config.yaml
n_layer: 9
d_model: 256
n_experts: 96
experts_per_token: 2
d_expert: 128
d_shared_expert: 128
activation: "swiglu"
moe_layers: [2, 4, 6, 8]
router_score: "softmax"
normalize_top_k: false
routed_scale: 1.0
balance_loss: 0.00227
balance_bias: false
router_cosine_scale: 10.0
init_std_router: 0.0117
lr_router: 0.000741
vocab_size: 16384
norm: "rmsnorm"
norm_eps: 1e-06
tie_embeddings: false
optimizer: "muon_variant"
lr: 0.00217
beta1: 0.9
batch_tokens: [32768, 65536, 131072]
seq_len: 1024
train_tokens: 263400000
steps: 3837
dataset: "wikipedia_en"
Below are experts of layer 6 (counted from 0) of a mixture-of-experts language model. Rows are named gate (a neuron's input weights, with its number), up (a neuron's input weights, with its number), down (a neuron's output weights, with its number) and show model dimensions 0-255. Each number is 128 + 24 x the weight over its row's rms, rounded and kept within 0 to 255. Numbers have three digits each.
Before each expert's rows: a language model's description of what the expert responds to; "comes after" lists some tokens at least twice as common just before its tokens as in all text. This comes from a sample of Wikipedia text that the model never trained on. Tokens count by the router's weight.

# expert 23
Description: Closing parenthesis, quote, blank or final name piece that ends a table cell or list line, such as a track note's ) or a species author year.
comes after: " |", " —;", " Yes", "1", " —", " 0"
gate0:098153128129133093138109165082165090094116148156145141153166130124154132166157137086137132133146112146133120139130110072114129116129140127130134160129136153134100155154156086139074127159114122154115143135163177128135120129107157113138156085113123117127171107154121175126117137113074110135109117140130156092089108087136113105132171179138130167127120108150123157123097118137153158156116115116108158124174140138126129095129126141110115134117127128130103121105119127118118123142110116135124142113098141138178137138110116165100190116060133095112112093117147091114138170113096139146099127152099099107148097146119118162119138106101138143094142124157144140133115109072151165095079143115146150139081174125154128115119136121091128110098168134107139146178092137141166139181084157
up0:100125150101155169102107143140107153118120082111120092117095105115109120130132129142128078168131154120077141106123121128112118129130096112105099117094128107125158136110099147150173152106141121140139144162148105139140134153144095113116108153107097119160104137103136085128145107142154140174140141154133109191167111091082120156120139074126150157137106163146156126127158133080107109104186162101131125140099109136134131208170138115103136139149137099125155126087114160133087118107160151101101121129138121116091109175146152126140110130163124155127130143155145156129121163147118092117214154146131157133120127152126128093103101116139100147139112152092142129125128155137102108137127098134120083158163129149128133132162115099145113144135134109138125132108130138121048123114164120
down0:075105139159091150141147133119108137114135152118133154128090131115125148107117145114104135144119098164165125168148080123122160131104125146125139152118172083106112108119115109129129113103146106142077148106114099177111131170090107172080109109135111134140070153121154134115099115123162105145163097145106178098111173141136114157173135186138108113133107140169105120126100105155176145128114170093136134089104164118123133103121127146128103145117102104127096127129150147157102063130092097130119152112096186132121143106127072116148148118147106135122151147139087135151110110145146173136102155111118128138145148120151121130157139089123158123110137089160145113136094144111161136124126103137117089123119148138189145137117142128134130172105181155089125129113117145123159123139121107
gate1:112143114107099089130137124076121133131153118145152121146136107106075094128119106109134127112084104134101170107125156132122114109113115127164175099098120148122100121127092136124149086154144152141114115153143156166143128142097116093135130133121147110102125116111155145147124079158124120103129100132129116103098095147125118114111143116131158115111117125145142135123120124129160147074142111151120169109094180113076132139122097100097120094178122141112138124110130135143132088098138121086141149110166065104116115150092100133154151129166106161101156104117081141087103115093120096123128148166086165168140146093176140102140112146169140126176086122119108134113117127164149090077119112134144159151098133125121096126178158108088141121137122085134161129147161129150080136118132165
up1:115099124115169137120109111173140104091140100112154159143130124115154144124115171170130098117173167091116165115104106145111125128078110127121145111122140103118144157113158139117117157122077112111105135123116131142126181129204087101116108116146127128114163126127141146137128118107143159116116129134160153131100125073126118153129120116150074138147112109078116126138167129111092135144112118136114116155137102120160105153134134176150127122093102174120130141105117118126168166176131122141135124137105174134159104095141108153165139096124152086149085161114155085124145180159135151137156086154133103125163129155129127134082114069086111146125168131112122128139116151107114140131119131129128142120129165151147102087121109101156154106062152141102110096146103126166103088130119127
down1:125139129105120134128119112133156136102094084167133177105093122137117128155114139124164106153117137148130110160148100088124150168184154131130112107119135155097130126137156122108131117146133178132139098111152109102110110163109138110127131168091118127164123099159145081106148120152147099123108175107125122146123170126136128125152137153119135124145100122111183183092079128080112132114137148105179156117134134109132105123153182157152181141099125124113182123121107122111075132103125109129124152131117093137108128133115115112153139136100125093132084113128146104100131135116129099111142088122111106095125106183143114107114102190197145115115107173109153148146116113154097193135126113143133134162121137130125129141109148156114116166118110162126145131170177104140159093152114118

# expert 51
Description: Nationality adjectives and job nouns in biography openings and people lists, such as Ghanaian, Polish, politician, footballer, playwright.
comes after: " a", "),", " American", " an", "American", " is"
gate0:140142156155172130122131112140097118094146113150119090123095081080140133145139090089128145103141146086133131136118115151107120118165141136123116148103159125152120149129139131123148175149105145164171124137095108144075147149123116157100096118160135142161112151137145150162111144172159121112143137110103105097113140172102150113126113090065090146167117133166142143143114124144126124131122142172134142154178102138142155164118115141115122132143104172164111146093120177169131121102109086118124104165097116122132168108152139125149102122075150113157134118094125065166115129122148126093118087099154102085158106119140118078097126122115146135104157162105158120142137167120115099100117110129167104138156095099112118123145139079157141124133147136123177134132099110113149105121155141
up0:083131112099110099123149136175174133126137158142135083171134188101144132097102165143128156143130139182112106148113154115162105168114133098173161077154131148120158128144134183129135111133144103107079115112153138097179155150160115135139167151184116183114108112153121123125112105102108138162137114113132132107161122133149102161138162142148158139130160108155102128140149128120150136104107135118162130117061164120158118089110130107130126140103129099129121112155091096090109152141143135120095133107123162115126107132178150161090155124132126176140099130111119161127118151144122103138119164159129105135083137178137140114153126117127098098112157132150103155157137130161143149186128113101111100125116122156158153116131131138157153157136092147137128106156141104141104142096123144
down0:139125126116087142144137097157156120112114141123098091154098170145153122146116151163155142137153124130138135094123112119164125130147080112111127104154089130081129154141150134134110098134139143104130110123125108092163131116136131111090145116163121106108144119094097115152091119130112102162118148131169081146135129088135121144129115153155130130104126123084133174148102113107128153104154073129117166130157176104114144154169102120154089091159099131126161149163147146135165123149134147165097154124113131099147094150133121195128159129137149150109085147154158146096107111130111112119161092168101181180100144124127123128145070086124110132121089104163159091112091121140092134178109146100117127110134183176114114145131139094127148157138127127131129108108119119125124175131145115
gate1:153144106132187108142135164132073160143124100114133093107153120156104165112160122087162127090126122136172145127128095136111155116168141128139144154099077136181123154113128129096118111092164111103133110126136139159124122077129120152128089139111133161128131092152168131146114113165148134112111107099162151086147120160169095136161125147119152131109111108144130186111110136138128138084140172114136148139146114079121127123140162114140159104089129113113146134128122107110142095133124141152076154113104099142127145172145153135140155154183121121078117132123152099174116112134142128125134089102126122135114117074164158124099130093143135096124089156120143157136103129119126087130153120137122115140150106175082127143134093140082095129153118163151125167140123116172075144140134121
up1:164136148119111119122135137122148168102174152153080135129122130097108112134158127151148097108139121119107144108130158152148134109099111159088118082143133112127130132109120141124146126091090138177106158142168131105114143166135126146129131138079112135119114117121090157125129115103133132110142094158120092103120108115120138163107134169126085123105130110143094137165117125126087093147110095128170083050101153114117088119134131121159124131131139124128092103069158114113109125156116134113100077081109125127136153112100090117128112137124133098122145133112104104082115156112091163099119147157090097112106131159104100127067128151143170131106174084093100148126148114113131171151114141115168171117132144130185099115146149121137174138147096147114118131136127116088170150114126098
down1:121096162111095142095101128155133097127161125133150126108101129089152116142096139168116122157109118132134120138104148114139096099101109130168151146120134096084117115127107112096086122111130157093117091149132123131092119121132130121144129135139124122119161135151133148156137156102125062123147116091118126141132145112135168110091205139118114117141146172057090135131103136142135086151119128159118086083145160114111116111157110123072147137157139126148123138160091098165114094113147165124095135154101159143131147151109133121170143145118169097124134083171134122102129111092122118125114113101109087140137140128093117102121179117105168141153121085104113134130120099116098133139138123131120180151105157090152149108147133088130096088141182148157148108116103073135160120140142113

# expert 27
Description: Middle pieces of proper names and rare words, often after C or Sp, such as Tro-j-ans, Cord-ill-era, Pil-gr-im, Cer-am-bycidae.
comes after: " C", "C", " c", "c", " Sp", " Con"
gate0:109129131159136138158114110095121122123092138140143145104135128114111090133127162144106105151135142115160153114132120127183127114105122114128161099120169120161125067101122158113100102155123145127152113151152090161138110137162110105130095136143100118139101109156123154125103136158095138119157144120130131114105152146130161129105172113117111123101117158122125150136042136142102104137121131179121127126130124158104157138131132139133083127135148107112155118092149168101118076162074138127172135085120117113138087133104111088101129122103087081124067115181138141138137115082089130120148119137114084153120123152128125141131097143131125144122118098183107091114142135159122168148122156119169135128143181175145099115087170111128130131145110161133102151117117132081094148103090091
up0:124159126148116153056146172118146151146101096092090129127101185123114151080150053139118131137101143170108111152117106147128123129136138135123124116124093118123158150108166110112170122129094112109134101140117146134134103121118102118165158106105107122144151137115078144140174143111137143083159135125144137092134147114103153127136133146107141161161118136104080136132160113113087139125102126127107139145109150118183076136130184145125155109171104154142069125155151153130127159127186134175090165146133132140120120127140111176121117127132159134147157114123096144164112125187122083157144156158119129149104155089135122103127150094116114110118160138115102130156125135129125094137112158111126122136113161093095094085171144113118116144155126124126134143110128181133138140112118134
down0:091124148101135122081127143174119121153127237124108154139132139123135138156121113103083135122125134109106121150138150110120151106106136117119115133114110132142134103102127117119073102089101153181124098131166154107114138097129162146163085147131118169173127150165142144109138125175155107118151153143166083146119152166135109098125160112070120110106113078143157106112133172125118140101150164124100142100121139157104145132135130138116109154172115150098124107093100121108135152138133151131147126103163092149100153103141104143133162142115112144155131165114073156113114136145119124118150152130169103152138124124122127088148076137143140093158161111110154165119097131122103135109119144099109114088109102127111122124139139115167112101126123147147143099088101102139104117073118157
gate1:139155162108130114158124153119117108087126127151142109106124166114140157109140141130115156114094106123155119129160083124097164120102153111117084161126168127113167144109115200134152112134113146108115133085148134157108172134111162132174123109128141094135107132147161173121100148120099120119107143123131148147125080141129154102117177115107158117103131113108158164099144139143141161112113162134147126152082150132161152127108088111141152136189133103103137117087140134097107105122118156135126153148120149111155127086132174126167142123154141111133076141153130133115100090091179146109121093071113157146160136155145146119165135147165155164109161117155108107149102122100113158109139125134105077160162110169118167154120111125105107114145134133113179130111128121145092107158134157
up1:127096092136136147106154104160113123136118127139109163132119051157113107151128137084112142137165133147116157143103151163121085118109148143136149108164099095103116111130172103127138134110134123140179157134137094095137092102171087154079138139112109164126135134076110101123160083122123142103145142140108081129166156111098131141132096143133097119164125122150116124158100094127107125164143126160125093100146104129095139146138148139098105102145157185129110149167095089137128148145136116145134083108109120137079145162140098103120103126100124149103175139110134100141143116156145083129094134147150097096145144121135115147135126139103143112134063130109151118094155128117110109147125149128138132129090170107100110098108137100119178118129124116151096108131090195104152108128124102
down1:129144133204170100122153153133149111137162107096132156100156150153155094157144092110142160107122117134129126134123120110131135144119147151131140122153173187107101117118124148156087125129140139175177155092148176092088149128130143169114175062148133150135119122132152071134113113135133128119147099162144131097116112099116131115163172114091146140106104126173158142094116120143099151117119106136127122195133137148143152153187129137116134100129110095127152103105134125128144115089168125084152121115092133105153127116133092125092163134107124164155133135135159116131084115113122096168126116140113123144125139168083138124162132139128153149143110104118133123130145091114090106151127143055126156129139124162123138135106124153156139148121149094118091128126099162113114160149124161

# expert 31
Description: Middle pieces of words after an initial letter, such as a-us in German text, nucle-ophiles, S-ax-on, habeas corp-us, and scientific names.
comes after: " M", " A", " P", " m", " p", " An"
gate1:097111081143109131132142144106132161098091125093213141126123143109134118085115136097149104119131115162139153099174142137096125136096115167138113147100084136158104094146165104120107100123113127155094113079142137107114151116118168128106120129100128155125136151104108076127140104133110113139127100118111130075139111114135112117097113124137087088152127118107149147158088105136135162156092181171075135142146120096158091125151135167103128146076141128145201139131090133097112088121117124112112128117119116172141140148112132141132096120113146144063116137107141134166138136154114112093128133118120144146118130155158106086123082144107147152113127145121151103117083161130129121136067163109131110128129114131137150129086137129083113154126142132144121120126151164109161134135113091
up1:108071113181101114128098139100166103125114092112169131121129118137123138069113125155135103096200147138112166160131117121113121128077137148113180117128120101129156128114162091139102165111145124084120116131128120110107130056084117171120112140116100139199138138131088100078120114115148110114125154121118098103137138143132101097130155113116115130110101105102093128107095086135142133140113133129113127147126121139109116141153133140117170145120130099114118163138124123143118121098157115116119165086123114124110126147144151126162121117142173139101102109146142085087149136126124107098136081135103153135117131170157129140130125119098124134132165131159168122158122134154172131151114131149119181132100120109120098128155110148101129169120093099104168115113118125139158159163080063
down1:157136124101153148154095160144109145127102152087141105119147125134068092166160107133085147107134138112140075134118186103144151102106129106123109127157134100124125172141127163120136137080098131124113076111116147116146128119108110092122125129147126125138100122156155146144088093133188143084139141154147084139112131136135097105149148126128116115105129111103167170093126129086126179133103156137129112091096104119156105137145179115193138160071116090129099136114106146107165137137129145085126134156145124130130133121127125122148161158108125139107128159141178127127105126171125158156098097115144152135134179123150179101109094122151130142125140141128113127123121110173117155112180146171120129161093128122110109096151162126149132104127152129121156099115165114137092096144107132
gate2:109128131101125133129134172169108195155140109142136124139148124144130124137157171104119139132089097129124128144088142162124136127171173159106113085096044155144115094126111129139113160105105160128085146147143106108094129123128106110114120146111161122101116122122153162155081104104123140142078117109142098154108102104134159120133123199179115137160123148125126082132123141191127139142136150144127116140110136142123113173124118118144114172169077157145131131127078118166135120134095171119116118140117144149167143092085102161131136114127139138135093179178140117135131111122168109116140129126118089147128110120112112173132134126130146118135097160129144104129108168123143131118150150128155147160133153117143086097132125108181129145151163112158149084094155144114135139148132111
up2:113145166147159120145146131091113110094094121118149171111150150096136139112136119144134114118143161166128169102141135108136140122073090139107136122161188071151140123154110122130114125134152097129138114100120169107119126122137134108148114073151090127129133132150109133105136159139138108131126146111118156133128149152134136108149166110101120148097136111172163168150149094081152139113139120131116139166126129124164154038161149106124139101124163110145145126140174157085093129136171114094156134117150108077062132139124149137126138135114136119113134059073128145097090133121114136103117153129117132129150108169124118132091147086119145112147136120102092198143138108153072112118111093125094114096121130147124163138138137104116126143101130129104155167137112127121135115134108164
down2:118144115107100134163120153166114132127118170157103080143105094100108097138124164134150136112126150150151125161126098126144112115129118106127134116122131188142142145074111107129194117135148076160143121137121095161108118111133103131135126082114123091112148139089131135094105136152144139122143140143121122144143104174091173117155123101157151129104072136071071109108127154103124096151160138087143111092104143126112113078159153091135122086103154163106071092107130133166113111144163142110140166136131179141119161113107141128146139101144163123125168120105132106101130115127112135116130162126112104131120154143118124120093101136145122100129154130124181112144198161066123119132138140125108116135130119123105115107105118085129157167133168170145139136133116119123147151150131154

# expert 55
Description: Second pieces of foreign, mostly Slavic, Baltic, German or Japanese names after a capital initial, such as J-el-gava, H-r-vace, S-ich-uan.
comes after: " K", " H", " J", " R", " S", " E"
gate1:143131113155115146163145097077090155093137144111118094117125133106115149091160163143106115124144177129105124097132113064162140148122140097128142159126143123149098085168121102143112098155169142124137125153121152137155120151092141101107118141087142115159151131125122115133144124146109157134121140128098144131151131115127104142125129148160162137095147148142106157201149114162101155128120092148112075143109127118123173132124139157130117130120074121087132133163125106104122127118140173160130132103163120107083135140137111129067147105155178132116151063126155143090145067110119134141104178125141101155160113137125163150134139129123139128147114152161164170139101078131107139146149137116163138162117128126131107144115125145092158103099100173116133090127114151120119107085121093
up1:120120080119162184142117126138172106119077143132092119106094132126112147152130134106183154144102080125136124154135162129160148111150113127148153131152110081142170093152116119152101133136112140135149110120119139089115128133181149139114117087121125138090122133123145174123100138105145152112138138136147135123126089138144130161127134148126133143150178124143129143099082145150102122114165131141132146153149166133094104130128121137114143147120155128142145118101097156112078127080130117127081161148084151162186171141156126095221135165118106135116131120153101129133134137088129135132135121121153127085067141166152154093126129147114143149140128144121137127116154121134089100108109158156060123134130124168139154091127111138171113128146173123128107139187127107138123146144134140
down1:124129162123125123161117160119141119144159135114125123130121174115133110157155113127132100130109137127108133117141150096105126098098132171144149136089126142166146122149098141101127074145090140161118138127112132107115165137099146205168125141105097095134142141082103074105098129108131108129141101102157108159122109115103131116134098148118135156132138168127131111121119119135109129078142100127154091122185114129136142122106129126153140124113166137155095097165119081119106141156116172150143108148136111103087143101105146120153113127129147117132160157104129107143180103102142104150136146080084113137156130127152116115110154108168155144124133153119147139086175156113126130110115129129097070127150118142194108099100174136144083111147109146169184108136137095133167179111166120
gate2:135122143147142066115126086164182133163121167100103139152127139153127094123143103101135114174124150159150110158148114149118128136116134137126117066139096102150157067081114161110134134103132130102143118148152137130170178106122084100129131098121169148138094117160100110113110164115153119195138148149120121119212121110097123075162088133155124123113117132155113151140140144140121131142119140103092162142156113117140092113129134142093110134146117152097119087124110135135176128157126117121173139145109078129156146130142175100119138133131116141109085143137136134167090102118138107049143130115108120173129174153131136132130150155101106135115134112125111093156120099154127151127111158110119122126122154147114126079117150148163112129102116130110098131132108140133146154138134144
up2:111130142123129127108115112140162150134155135176129110117123114127143131118153150092108088136099154173135117129129140089167164175091136072133167119139104129083146116125114086135082136129133149164123118120095203111164068139105121144171111172148140114134116151099138134154159131184131093131122132086156126128134152132166125110116088118103138132121157114170117108116131094113145128131122123118135148158117125134125172111131160129119152113116094132150151148122112115120103117130116121162108125114137108142139112138126095128117121099077142156133126123097129114149139183177122153147150137137150171092148135146086119105092103099165156088132128140102121152135185121116154134114101112124094155062123093135070112082165106145130106147133123104157118144146149124156139147157148077
down2:099128121103153150093127091122122115106075150145129118154160143126128140143116127131100109132159129158113138159107102118136145144124100140123146108117143085127120140119126114132142133166118121169120139155108139093144165126098095099161070125118134114132143130132171109067117176102150140156165103157111121086166155115169133121111100135120121121102111111128104129137125120111134099134174134098099137115102117103140099141103117162111149137133108141078118129167066165147150112137151101110158111092161151148152146109193140141116092113147149124126200139136100092116105104139132106101136154091078104096112110109159145163153082158128101138099144112119166148152085112079165139103128135117119123129116100048100111150132154131148143131142147120107140121123129119175159109121130116

# expert 25
Description: Conjunctions joining words or clauses, mostly and, also or, but, &, while, although, often after a comma or name.
comes after: ",", " well", "s", "),", "\"", "\","
gate0:126141127117121132127121190130091131100138120094161177186123110120131158122129106156133104134158083119102146109095170180141094142113154100134116118123111130116165103152112120123106132150123151095105135136106129127096137107131166096167115083115106137109123103156104166125142133145146142139156131119147153088132079128155142101113093119123106123114069114122149115145160141101114134142158176106137151128119136100153115122094140168124136177071141083129157113115082112118137130149097140113111127167104075080161153137155122081151158102139157143151101068127130111155140095109116098119133148124067166137139147120168121123105096147116142131127135104156148089082147121122102155168089112097105115120149145166124132146110113127117117138111118142148163144099112144141126097135157105
up0:144125129113120116143143182142123125120129128109135190153135086142123176136135098187108099131176096122112132108095150150131094125108155087125100127133116113124145104140092152118120144160121127111117122146102142133116097101140131126141088111121100113101125099151106144105130132151137130132149141121108136111122069146165157130110107101103097128103094092115179117132143129101123110153139185098144159124141149113136142111098160146116117155090143104117193094126102113103129139148079154122122132157100085102203162110172130076148153111115139126156114087103117110138149100105130116139134148133080135158134157100154123095130105123108148124117152133139134074087147125128115126148100143107099135065151142166122155145114125137110133160126140170149178148117093130143133131153185121
down0:109161131131166114146138132117124121146104162143149088138122092160119142102106121161079116108125148130169129115174149130096130147135128094099124144187146093125192092155057132116159133153142115176137127127129139128148119124094136136179105112110162119125137136153128198173148161076151101119162107129127103144121105102154130141115116130171108115090117115125125120112128140138138141106104158107136126108126131113119136165156130134119119109132120127097116121177129112104148134157116160154139103134152114105121124113129137123081119097151109140105119120129154107131171153117119091086064139123090137104174181151128144146145107170073180097115131119102131119131141137072121115128131144141141133108147175127110122115163095155121109093140150111115116090130141126164158099119087166
gate1:170105115131110093118175122144107148156130110150131125157103125113162127104173093089129141115127150140136099143125162107135122117152117091124096165160102099110133141154147138093163099139127132121154144146111123159147142124127154065148117122120097081130109150130133106129123152096135151116154087123134087082117132133126118146129152096094133143155138147136111110114098141102083145115124109112145105139096109166157082130109154124122135069095149161105126125074108103106089119124090113171163152158118127119151123137112166122162119112106116160149117146143111137128134127117120148126117123154148109097166102034112144138156152116186145115101164143180136112146075143146143148102128134077131138162106163119077116140125147151166089143099130120157127096163150134132131135124105132
up1:112149154097126109120086140120143148117090151112153116130132127121127095146075149140096134144135114164140118128113113143137105142102113166131122088101187153137162093114165117158129135127132122108113141122122144128088125153138109151126149169166141140105156086139110149134132126155108126107188136166146140155121162120129144130125103123147132129142121157132167132142137110145165127154145134112119170150144184115140166156090119141162092158145092126141085146160149186165147170168118108132089128134104148155146167131126096147109108138124145112088122128098128123144118150138078146149143120154134148135101125230094130130109098130078123140177144144134106121116140145103138117176147126188147143116136118195145106144143094149101136129123133117113098173124090136163130143113137142
down1:116114113154138112123156116122076146140140113128159158163141137115139123120170113078143129088102107149140108159155174134099117084175133151108137121120131160131092113155155189119121107147103123105141139131149113127170122103146136114140072164140118122121120133125166163130100162098128182142164079160139109133162119148140125102117174110143096131137125115148119112181139147140114091104146104095102084113125093092161126103126146114100138109122166139144159136101136072107112114150152103131136132096123101106175159128132156149130108106128080142111160112156148121084125124090154153091186120113147169134126123135117126169130137140122148107106182107094170143150111121159106169126087100095146143138125137129105124088123107146110100117140123115130138132140115081138146126080118106

# expert 62
Description: Endings of Latin genus names in species lists, such as Coran-us, Pat-ella, plus table cell fillers like Unknown, years and line breaks.
comes after: " |", "ix", "\n ", " No", "oc", " Pat"
gate0:117152106163132114111141131112104144112141149113138126136105117084112139090124123151111124106091164121141101162128098147138174206183092129158135135127104094138114147134082127118145110096105145122146126168100129142157156092139145095118081172097134130121114087144153145150146104108134125119138140098123133144136131081138137139125096111146159126146116106103113109119113103132133124091106120099105108136143123145153129104112171113139140144106114095139162077101129162146107181115112059098135110127119133120142150102122123153122114114142087139119106148110143119152128154116140127137151102185129150120122135125138124146092150131109125109163113156112112077111110119148211131052101125143164141154148137133176100106095105145096166099146129154117096144121121121094089187112139139
up0:101142107171114129130158139129138149100119161091122120122135132090124122113111120166111131124101158134148087150123116155137170188173102123141133128113107130144121157143078126131141127099110136111151138160103137133140149113137127093126085172092125117120121093147167153148149108110099131112122139081107126143152124071139128133130118098150138127131118113112124102117114117150132109062112118106077110130132114148156142093137147105129144135105109093128159071091145156152121165093115067109125103131137116108122145071123113143139119108123073143104099158092135102138117153105135120143158121178117132121149109129138089147110151140118116130141095156127115103100121110154203127075100109134149179174143116126185099099098120152081152110156111141129117122125111119103081174148142134
down0:159146157116128133126128125098109102124135135137127098139168100120121145101087122128118115188155156129151168172123135101147101134097129098167129148111084106100161146145120123143112121139087099109138108169132147111144123113127154142138127140163111172123157131095158100194102126135144128119132072088142134138155071144130079106113142147156110140100119086098157162102134121120138079153103140171168176135109116138099110129145100172140131147091147158154132131124107139106113131130154088090148144110097063125121134105171153131136101129111114104165129133122125151175103130149128111149167149073114159120145140117126122145095178133118118118140080144092123146124127114104144106155120111144152151123108160094093160128149137130095105128169110132131126133147091117090117135082156141
gate1:141074117157116144133146096118137124178107112144130144118104114180148161110097133133135120152114106103111101127120127096132116125108166133137111152096106132178124117101110073142132145115106163125148124122148128105141188155125148152114128139118138087146122150164122099139146147153123096118110130156113138150142129138141163089123100124197139109114110127143116152153172145144164141112108150155088125155125143122155086104148133096114134191089145090123130149124136102114126131142110141156136125108125158120164151143135165128130179109082072111141104107182146119153140091151138146126126151141154181131113152146147144150162153118091148109110091132101086093070092142153130146093108126133128137110125102166129106161078128137145104131108130123154111130089124086152068093122128143
up1:128151114135172117154103128177111128116135106127140173093127069149124158129111105100146100125155127132116148111121113118130118144134182116151141159067170143070088158128185151161134179144104120145144147118168115109126125162145178118174135115131132131119130124085125133107113124132141122114142175151151112086089118102108166147090151119157105126137115135146088152098127098130121116157132171128080083146094117094092133132112092141129139094109160115126114138103154169129119161141085152133139094133175154136100175128156131136186097130121094157111115119153127089139149166145148127116085121139148097112126131133118166103114156145140130158143098135124130125164097122120125109136125099126148117149127131148156106089125110097155110090112131144133102118185147132124107110103153142
down1:147111158113114144122122090148127102137127156130167138093131102152118096167115120084115116112157108155118177131138122156151142106128139211093159181129115146114107146090090114211120171134131117169120143140105131141079140166134107127159179159118140083170071134084128109147115129129130095136131108126095165104142125144161107121124158123143153099124153134142111108128123128120105135129113125116121165140114155102170144154105131140071116157092175178122182169149104098121148094118133096146151129148171135136131121125098129127106127093102133134134105132123139158133107128132140103118130156116118111143118109147152104105148154107144161192171132165148141155164099135148107124079153145135101123163129103128120105117147115142123117129122166132142149109147147130134140123133155101